Weights of a small mixture-of-experts language model, trained from scratch on English Wikipedia.
Experts: 48 experts in each of 13 layers, a sigmoid router, 24 empty slots to pick.
Training: a variant of Adam for the experts, 8577 steps.
Below are experts of layer 9 (counted from 0) of a mixture-of-experts language model. Rows are named gate (a neuron's input weights, with its number), up (a neuron's input weights, with its number), down (a neuron's output weights, with its number) and show model dimensions 192-255. Each number is 128 + 32 x the weight over its row's rms, rounded and kept within 0 to 255. Numbers have three digits each.
Before each expert's rows: a language model's description of what the expert responds to; "raises" lists some tokens whose logits its average output raises strongly, later layers aside. This comes from a sample of Wikipedia text that the model never trained on.

# expert 23
Word-final pieces like -ia, -ta, -na, -ella, -ensis, -o ending species epithets, Italian place names and personal names.
raises: " (", " and", " "
gate0:166128163065137115097106131199133123134146148109108170102079074141160097209129168120068163150071104085131075174103158078151112152098139109115165198083168126123126130115115122132124139097155120
up0:121157102074117158114067179125093172109133110127125125099069104173144092161134148139165104132098110095141121137128168105105127101137104115138183118138134126156150173124131155089207173133175126
down0:115116070104105072046168174092229109111164128133184089118169141134087165153119080123162084142148117162128135116141110159128169133153093149097149167157114108150175083091133127061103149098178136
gate1:134129149157108117095093125119128161161162130153126069210121132169165125127166101136193110154123098179166111159131170114066151135126120165127190162105164160158111069104139148089095173149153134
up1:160113134123146090129089155129128172129182139164095083206085130088158166138169121113142099179102142117101150135137120082102116165122165166068194152112092131077185121127135204151132181113127133
down1:132116177153121136145097101141192096151161132115097110131168097130116109099103187126150110121123099138153150037164119156159173097070133127116173066111081161177132095088127154114082142130056160

# expert 19
Standalone numbers from 1 to about 30, mostly days of the month in dates and values in table cells, such as 9 October.
raises: "th", "–9", ".", "–8", "–25", "37"
gate0:125182087148132175140146099133132169163080117117084141137094137102122054172164167090105126124138155119121116145171143113072109066053126116155141123117066115075144107134076085119178162160177104
up0:166135157092130219111125142206159133168131194114143134136154110062115148072115189078152194198140142148147110143131084129167137151119113132104116140140155088100154132179122129088112194054115143
down0:126146157114168150103098102169103167136196070131122156089115147122147096130142145116142172048122085114105124038094134143137096111157126091104201107157147120114136120127140144115079083094108143
gate1:148110116144131171150131076115153120149176124092156122107160123211136146127106191125102131169138108127152074140104088159096161137123126142163089134176111125132143120180085149147174101125119132
up1:152144125171124190172107057158154108114154120109142123121177140157148102135114142165106105163142099114173126124123131142108171137174131128152082140105099102132142113129123111152135185127114110
down1:172124122133139110121139144151130043143161084192130123101085156146050151102132147109183091135144086143181120141107112142096152145138131050069137096141160107086151121093141069140129087073122150

# expert 7
Colons and field labels in infobox lines, such as Coordinates:, Born:, Preceded, Genus, Elevation, plus N/E in coordinate strings.
raises: " |", " and", " -", " –"
gate0:197185173104153104053079146126156126115110083072052135111118153136134098180133112156136160102108150099144137137117101085186118094163077130173154154132151161129096121085190119092130162101146110
up0:158139162104146111073083158144110129094170026085104137056168124085125119130074174177172128114093162139082109133067116131181100111173088136143180128129132098127085123153165221087140100086167120
down0:103108149121157142133156133144133144127121151191144141071091080159217177129082140066088117131145136146071088141118157183107176136161127163112085170160119088089101131146106114120157099125148099
gate1:062097149066101134110170107119084084106073108139170147103097064084128045187115150102110186150077157125148110152147103140120159127193151155113121119102114132178127069168076136141091126142129150
up1:133126142165175135124160125152080206130075202129122103117152094103168135145168108122141136106192090084113186145138154144059158158062065102128094133127146144100165175071133081105164131108069125
down1:092073125081099158130082119100186163107159141102212138130043096146138150139090154111123167103129076118126116134070096085114060120113132114134124110144087129150090111149094169085068124115095077

# expert 15
Web address pieces in Website: lines (., ://, www, .com endings), heading = marks, line breaks, and "This is a list".
raises: " a", " an", "ul", "\n", "d", "yl"
gate0:149163092112151149139134088130156113197124167108097162074056096135061129148079143158114077115165101106128128122138087103131095057137108087134115113155150154166096194164128201087121148152120100
up0:145173134126119159139121155055110199131173117129135093088143151087084074114108108106095109154133077121148126121151128174069082110133122112119134148081187135144153140203139130142163160102100075
down0:131194146160111060096114170127110129163125140200062144132100117183064178106132073153067165092159114130113081114035132063143141132181136178113143190194149103072174087152113149088119113163179105
gate1:134084175143119123172171135184139101082131163104045113143131082137090151162118094125169141096138094121172124192155088099119115127124148132089094146094142113131031104072148137148153157115086132
up1:099145113094169112132179150103162137117127129147206073102114154156169184145175112193126163138165112114148149143130077102108149121139170126101137156176108126110141133162172088171121128191149225
down1:116117138130159074166120140198167155137186106172136118102171095142073128034141185217098174129110118095129080127115216094134132107095120148160171103129138145121131157185125106144178081137152147

# expert 5
Word pieces of medical, biochemical and chemical terms such as disease, syndrome, receptor, -osis, intraven-ous, acetylcho-line, anti-psychotic.
raises: ",", " and", " a", "-", " ("
gate0:099133187175088155111093120086100162136164137110131155160124104118131156131106095110089108129140090107056142136113091161103140090134115148217130143084147130132100163104146089128117170120131174
up0:112101125168130095147153124129127163159176157140144119172121153142165184105122108157095115104134107099113119137124158138171084193088153161154157133139167142121112049112063095142143086126027144
down0:101170170146134148091174121130139118150145157160146155128138124136155141113106152130123137135171104119124162127064108096069145096103163101147121150156103142135106065151055124139137148077126162
gate1:129118149087122151184106092101124150148141133152126144126107154190137131154131130136124119104140159112217121106144042081066133096126200123130129157149094100087141182134108095140145086078154083
up1:088099137138131181082117082120141121119148089182095164167165137141171160120080081142083105152122140112161084173129068166094078098151100136137226140120101144055146159103082120132202110107105054
down1:169143108119120128102088146115079137126132149086087114176101166144178156145112109158117121106141110188114087093138118141120100157103170174099126149102066114093120138118155092184151147156115115

# expert 22
Four-digit years and season ranges like 2015, 1906, 2022–23 in dates, tables and careers, plus century, years, month names.
raises: " |", ".", "\n"
gate0:113106144151054112150133103140164170100153114171097134132108146132149105103149139073070146079135141191090117123142162115149068126107143157159091139108151129185128098149093080119141153121116128
up0:186144124113131153118137138143149126106083158121112194098148128101129118145114153190144140190105115163113179094102097182119091093226102099141089141122074114106130122122176135115195144146122125
down0:172100163133083158093140132116083058116115094161067117160163139132143105126145119113137142085082179182199169142137124114077184227111182143159106144164125130165142131072113180167148139125141134
gate1:073056153168128154137130177134172123103125089091148172151143115138114106115179112113114071127104134136102144149170129174141101136121147127151106093099110138149142132179151202076186158104140163
up1:147132098159096137097113163138152113093080075082133141062155112032122126122130134037095135087112125120122130131193159155098112121199128158098042103131119112144104140204154130122116156181155080
down1:140111113130114076170159096145098124109061075097145200148132137073127174105134095189099137119109140119161162077142204109118112129144095095106099131173108152100122163048174083192165129116163137

# expert 35
Bare space tokens, often in empty table cells or before words, plus numbers like 0 and words such as New.
raises: "ty", "”", "ging", "s", "<", "gh"
gate1:084149130120121083167150107122116114099144116168131137106094172127141099117098105111139179143133144085220120142095080120125071108109177118183145155118089121121147129196089152117137131135030140
up1:139146125108132160119171090108143136102106094145089140137107142164125108105095117135125142149143139185200133124108051167095065139095160178159096081100108087107181085091148140116089045099083135
down1:131187134156091116122177093133139093151110088090105148106069121083153129129135101119111104100134134118100142103133136118127193190112107127188133109123120149100120099112173015176116126060145152
gate2:090117187157146144172121142147120147123171126115123137118139128115102125159151137085129086118097155155174150151134127162149099104076107071171108157112152188117127145112068204139096121083102186
up2:093149244123100127184106142131179119148129124150154124109192149173135120089143131123087139097104140163161125094169174160168137076185083095137175111109098113043167160145056184147096112115105129
down2:123097101168109110122135129116141145127110118132128147144108128144188140125109107175149125109099100117122071250124117100123083164094165111134136127098080117112192162173127154118090150076153067

# expert 10
Prepositions like of, for, to, in, and word-start pieces such as dis, mis, inter, con, un before a suffix.
raises: "}", " &", " FIN"
gate0:132093201175113104149139149124151147132158088136142144170118119167094131166130190157138150170158142159088164175214182079128093117129110130156118126134161108145085100121132110146100107135147106
up0:192115188138111119149110120112154140202097125122119157152111081165130177109229124149148134095124084090099174151121151096122087127130081165131137120136172169080116142165129136159128006154127098
down0:138153167116170069208090165106089111108064114089137142121129119151151142086148156102162092157060072139118182009096118100132108105109158153141098128090183168181181113146139202219130146118121090
gate1:121135159124166128143143096132121108126112133148129096129184138063139125216100132122106108096100128136130144135141129156103122143080104097089148115125180114138100155147102129137123081133143151
up1:175121157113184110108134128153138138167127127132061122161131106108122120150121106110080142120126113142093126124138160146100165069114092190110115147073119104063157161149119130147094098121169133
down1:095116108168168126176166173117178094146133119112105157140095160107144097161113110134139096101148140121116151132143062083074129149100111103158120170135155073188104187099189143185149140166097112

# expert 20
Header words in sports and election tables, such as Votes, Turnout, Candidate, Goals, Apps, and words describing how lists are sorted.
raises: " (", "\n", " |", ","
gate1:126187193123089086155141161120102108085175118159159159125111148169144075086068096077110133198107115151123110131143061136117148124149133097119148131128124135148111156188171139122161160092135134
up1:114093110128163152115132129179087105152113091156074134095129135173119127096118121171093145113121159126100081087179148146170153137088122116083115161143103160171200105146095131148138182142154054
down1:164150112132088134132127140188162127154139144150118119101087176105202151197181164125176113107155178104154132139153129150083109102054125137213144089137135117088182172090169065155084167137123147
gate2:061130158140067124177126112094137167108172208120144116117103156123168082138139054112139140138184168137155127165108096179110135139191152077124111090048086119119090142114125091118184157169133157
up2:109168136172122145197100143142131171120119117087079144096136112147115151100099112090166150107100189116136155176114088186142092110189124150142176094075157132169069151103210106108127139166138114
down2:120117143113141112153147131181142107153124122146147150068163189163131151142158087123108104142126130184066069146098149148148102090129082123164177183127151116134109110133099145149127104171068135

# expert 17
Country, region and city names and nationality adjectives, e.g. United States, China, England, European, Paris, South Yorkshire.
raises: ".", " |", " (", " that", ",", "\n"
gate1:165147161163124140169106089190150103139144145135065190098118117189136154089118103154117078169113092129121065155117190151116084117118124141104203150111078181143098089139064175151148103091110096
up1:100128119088136132154083170187119207113139133127083140162166121117071108100146088149200120150179140133102062081122151148093145133159191107107075134129101135145155143106085175164172096100147136
down1:110159127144132091071123159139011146109060116146147126148163130146122113156138145151118177162116171077118191143076121104114172108147150072136087176079174118120148159167210127140107146110163154
gate2:143156092117080095067122120128093103095081083112088190099111146150064088167149098125108139135107083145109146168152106143091089095094091104196112156112208166112157188171164134119156124116172128
up2:135116113160101120138148153119120138161169165136116154180115111117203122100126145140125117116162189098134105152116138143109122168186180156081081045105042091104085192093076121153066166127115136
down2:149112164178088113139141169146138130162144183109144139118154126099148155090117147124129148150136134115129077141126202114165090100092130133168158153086154133121161102103130168166134124115084142

# expert 38
Nouns for people's roles and titles, such as Minister, President, director, coach, player, member, father, in biographical text.
raises: ",", " and", " |", ".", ";", " of"
gate0:123115126116111158148106112106135141177081186111067209111088151152099132117171154132147146098197133139140158164156170148172190142096089132190184128072082119135127162137089066125182149127185153
up0:154132149115132111186132126154128168185059106122119164069068134114111118159138092116157151113186152134119146153141142174208146161095110119187166135118088122086121111116162035133148192155144169
down0:149133147126146117114145147142173181083115105144104122164136096154174123170137139142095078164168139104142149113119141159097129099127117121142124133143051108062086123117102065139155174118149098
gate1:147155168110124141104125087165128156140101150136120197135143128121182117109120081089192098116135086121123166151117100130130178087131128124143083151073112148115137146170125123120134192136117139
up1:080165128170121124127186127121178123113181104076097124116083141123150153154103174177078161116089152089188130121071126098096118117115109110084197173234181098159143122095086169114104080123114125
down1:129154108148047103139147094157113112095120102114155155098034141080211169111107114184113192145139123121114138074158140049163111156200147141081097120117100139140109105106131127110157154125150166

# expert 8
Word-internal fragments, especially a doubled 's' and endings, inside names and rare words, such as goss-ip, Rous-seau, Hal-as, El-le.
raises: " &", " and", ",", ".", "\""
gate1:176135160040081019128160126222158146091089111113081132121070170137104146127102140148123104142053118131158102141139141136088064171133081118148114181125121103162090126119059191111119193103129135
up1:126113086134130145146074136092122132122178138155173013106220066118081120133172113053138164056209126107094160123110121116139170111092144097158128107165162189107135083095162098124113182106067107
down1:132146149133199105100134093093082133084186135141188148116128104207137131122092081089111174152178120119124113172156114131122096142145086134133151109108123120087070063144157175127070216144111140
gate2:138107184149111122173130086149120126105131224123138135098207118079134135131136103151182180147106128061131106126160163124135106108188122150149150209091135127166077163136170122090186065116090122
up2:168091143139140102126090114127050105143113132169180137153103135096082089109130141124098131106168138118130133140157137116126124141108133116090116130145183062131151134182168117144080102156128123
down2:113150146080140149114121126179151104124121056121139121137117134135142149104094148035103127110090136107115123115119136084161145169112137112168143141074096178083125171107127113144147130161133145

# expert 1
The prepositions of, from, into and sentence-initial From or Since, plus paragraph-ending line breaks, e.g. "Chiefs of Staff", "from 1995".
raises: " the", " its", " his", " their"
gate0:101159143109083148170172117113166108135134133074111153109087128125127107174133218124182153194122137079159134123164173126129121142121175075123112150145136080108204128053083118109138078111158146
up0:112169085130114161115076130104204080143087079129127164119152134124111130134125124111099226098116098071128120149147115147156178181100110101104163188128153075122105223112152105133098130146187124
down0:121081157119128149119186145105080127156168157133121144158089094123138150058156139063134048109105080160166162197104135136173154109145110138082124007183098108094204122158090153079152086145141149
gate1:109119141170078085155113105123152074123119141173135113155144161176115146104115163137145060139173144091081111148153155139120142138130173091143057113182147212138127130117079148095174116125119144
up1:149163054104139155070112125134074127137126148081178130102072180088100139139128112125144155124140147110207149127139118108091167155108102172132116073139101118012136101101157089059116089114135096
down1:146141086086030140137122131118111163097179164099139168144102176126127142144156139193147097134086096174100142118169150108106122162139148156130145134144095128128129120121151185050113122112097129

# expert 46
Newline characters, especially blank lines after a sentence or before and after ==Section== headings and table rows.
raises: "In", "===", "The", "By", "Part", "|"
gate0:141089118121153136123138129126116151092122151111116143141142158097109076124054131129155109098141174147087088124143165085152114146119093126132181137098113105117119024121133112160130132154145137
up0:155136147100097073151175149091125117153188097129047168126137080155105139063213115131118178158091123122188156136171110123156116101127149112097116153153132165113109099092105158139117099099202116
down0:147128106120098125067096118149180106120113162173119122154123063104105105130143066127060112105080156121073131133121125127198097141099141154086162123154105146117123147112185144122168121213127110
gate1:101084135105049110142113134071092126116118121151120095170166152128061165113120090111147174134105105113212115145123051149122158133132143135165080093125093076121131144141122096075101179119094189
up1:153162150156174165096168128153155107120129111130119201045101105114152145086097160129075120157135130124057168123140154127123087099096107119115160178144163154186097158114113162143166100122083133
down1:109091139109047140118110132115105128117035149152141144143125109121103109104113115154102105122113118111123153208109127099112105189107164139166145140121126159141119118139129145129086123127101133

# expert 45
Single capital letters starting names or abbreviations, as in the W of Wahl, the S of U.S., compass W, and table codes.
raises: ".", "EC", "izz", "utter", "ov", "iz"
gate1:063154169180127125164113182138142145090098092073138086154108130140059117112141089118135120137171169086196123109178073116116158130127115117141145179074116124067117113107090119125162147142143136
up1:110152125122155174113112145210124138123119143120139109094065111146128073113095132147111171137181090141146150119099144130160114134134098199137137124104107156091102124127145118157164111158183149
down1:186087168152096101097102115115128157114156113109098160092094135123156091126124103120082172182079117158091198095121137123064101168090104127139156125141090126073140084132136179168137168141117116
gate2:149090195188072101088092153131116128137118098113141172131101107117140158138101093136098098150112092164096115116151108125138123080110097122102138096129123135138132097097142112141093079087195072
up2:111144124102156158126145115136061150088101111090127133092100111169208093079180160085088098169136143069097139116063135150153124202139138195174151161137155146138149148138121113112115128141124143
down2:148144097126083129147111173154153148162144158141115110077151101161127192124116145115150201116102120118133191128139055124136128131108117119092137144028180114223086115109161116105152130067164066

# expert 40
Pipe separators and semicolons between numbers or dashes in statistics tables, such as season records and percentage lists.
raises: "\n", " ", " –", "==", " —", " -"
gate10:097120081113135099081115077133159148192100133110098119122152183139118114155126151156180126183109101138162109166082140133092130106154181159097151166078140105078149148153102128161151152140097158
up10:169111154127140177139142118149138113121183137174141166080159059168157113140107118117057153118106193167143182154179081104145090110129115109082108114109106175142105144112060138136128053144141122
down10:049140152109136096152099106173152105176143130104082157126110122113123112080140159114125155144106157053186080121166125097100150147128191133146103167120104144127127189096106150124090161124161137
gate11:080159127103126096188198100106179114134140129127062138116064082130084125097124066052155128132136128122170112126156078155086107103145155171114121161075163160180111082134106129156135173146154158
up11:154130154124081120112114106134098156077153118087161093139191105140148082163129082202165161115136169127121105122106215119144123165143119093096133126106104055112110196107160099150157121129080128
down11:106176139136164140185139106113098112129105151129095165124121126122179094126098139177156118138096142156137130167149145103158173149157155094162096198138101106137125115200062125171179117120121206

# expert 47
Apostrophes, possessive 's and opening quotes, plus abstract nouns like public, development, law, work, business, management.
raises: " and", "s", ".", " in", ",", " with"
gate1:092117149122187181163144129087119105040134129031125137118143143147095058153145128116154168117127114125172172133113102098128082125125176098145120093137144153152093127107168190101123043127153139
up1:160087130109158134110090144164166149129142095136129087105092110172109135095114103155101105145120132100105160134101202118042165127162135117126193172156150144107158113163157198136123114191104111
down1:100162117104121079134148216157143120157142153127090123118086116085130144121135155177181145167136127110105170122128086139124172096148125059122123118103138091101093120095117112089128155129127170
gate2:158109156078140177145116118190121126118181112108171185104107135106164114143136189091160133153092134071150081125130115122203125085168149033094090092104196175156145104131085145064128089201180117
up2:138069106077116113116177130175123091141186114120148175094121146136122118133083122162126133088114156097141111091097103153137150144174116051137116051081117085142099110128105124126145177080128129
down2:192130076080170134164130119114144102102132089085084147152113122159143171133152164106112074136167105159120136128157130123165138062134120130132100114196156142135123060136153109042129092091139174

# expert 24
Opening parentheses and brackets before asides, abbreviations or years, plus section heading markers === and table separator rows.
raises: ")", "Pre", ")\""
gate0:067142104134159114125108062134134200101135111143197147081134160145090109089134201128155198167071115102149106141131099092099137135081074144103140105068166149102135113119141148081068120145140163
up0:104105130111007105082160044127131108082153113125190070051160097145178113077098109113151130147099129168088127135150106139064185152114148143141142155144108096101145098119108097110202121154079144
down0:139134113135149150082150151110094104121155081112149165164139148178162142124111095114185127089110194154072160141155142058109138107122139102123164151147111153144127144091104139158139148134145144
gate1:135135106084092100079127090144035153131147072168090162133094138125151223121055142092101155058065126054088109113062107114120142115140162137135137137090131137143161168121151137108097062132099126
up1:129143131155087113120175139159175133135092127122121116090101132119102107158128148109113102097149129151121166126134106136159088136112121138143102128191110124182156088110127093143160148078149145
down1:173114122158194157149101102075111121124130156137119207113120084128109111107085135149126140175098122105135110120124084166156104153133073161091150155126116170100160139118163130137097080102119094

# expert 21
Month names in full dates, e.g. "on 14 January" or "February 23, 1863", plus the day numbers and year ranges beside them.
raises: " 0", ",", " 1", "ve"
gate0:133119123108185177142145127088119116066129157087121160104133099141135133162110153103096143113092140115147174150134066161196104081104131161101132116079094178090136179132098072129106126095131122
up0:148157108142130126094097140128101179113141110145198110137199082140137112090069112122122103110118169158152137131147141079155118119163106097164061199162145105191119154174171088146124156161154208
down0:104164158164147109148174120170192084133093135109154136121099120113108119156165102187103139124058110125110143069131184078105097143101106103132126126069144085139144090132070098084143125163119145
gate1:154093163178076145174107113073144135081141164129109120133160068086138115179217124102159147075123131118093123129088134148135103068147096065097090127129165059129102087114083147103136125120151125
up1:161117145158120133173121124140127133127083146101161145105164148156080100132141146125141100188114120135188160110039117133097159068154057176111133110192136063069140129114137066066125123148109129
down1:070111150119166134128148135094097172135106104073141124073181153124124097105131083128190116107111132160082135167115134192160169150161147112103122123090160159134146095134111115117078152162138151

# expert 41
Words in building descriptions such as windows, roof, front, upper, and colours like red or green, plus the and/with/of around them.
raises: " and", ",", " a", " or", " |", " "
gate0:147127125101153141140148142057115177145080144168127175124191123078157152137150172115085137120134148110155134134165163103154161129120172072189156129113117120132158149151121108169129152154100169
up0:105129161210149172154137114169116098135125123087110150097126091081118091121127149066148187130110067082077099126067084151130135148155149119069133106209132144089070138137113163126120048059149127
down0:127146123155145201126074085128080132094177148122158172116141129092072091072122089121116124104146136116128150103122108109123141157081156112146113099229161133064119163121123112126099136107084086
gate1:177115201156129154131127117167043103122179146104135170120125146146079082168155146119117139123114166146115187144128131117124126111052155159147090145096134171160166140138144133160102122118131110
up1:155141085158096067092111114145113160113099089114077160109137127122117157045138081110169143128106100116125154162132132073128140114123185121149115037146116096122146147217114115143152136086069137
down1:177067127114114147074136150114121086094149119132121153103076124146146108151095207148083160168145198138155134131135158177145106142102141084158168157076098129164126112097125136146155111099119178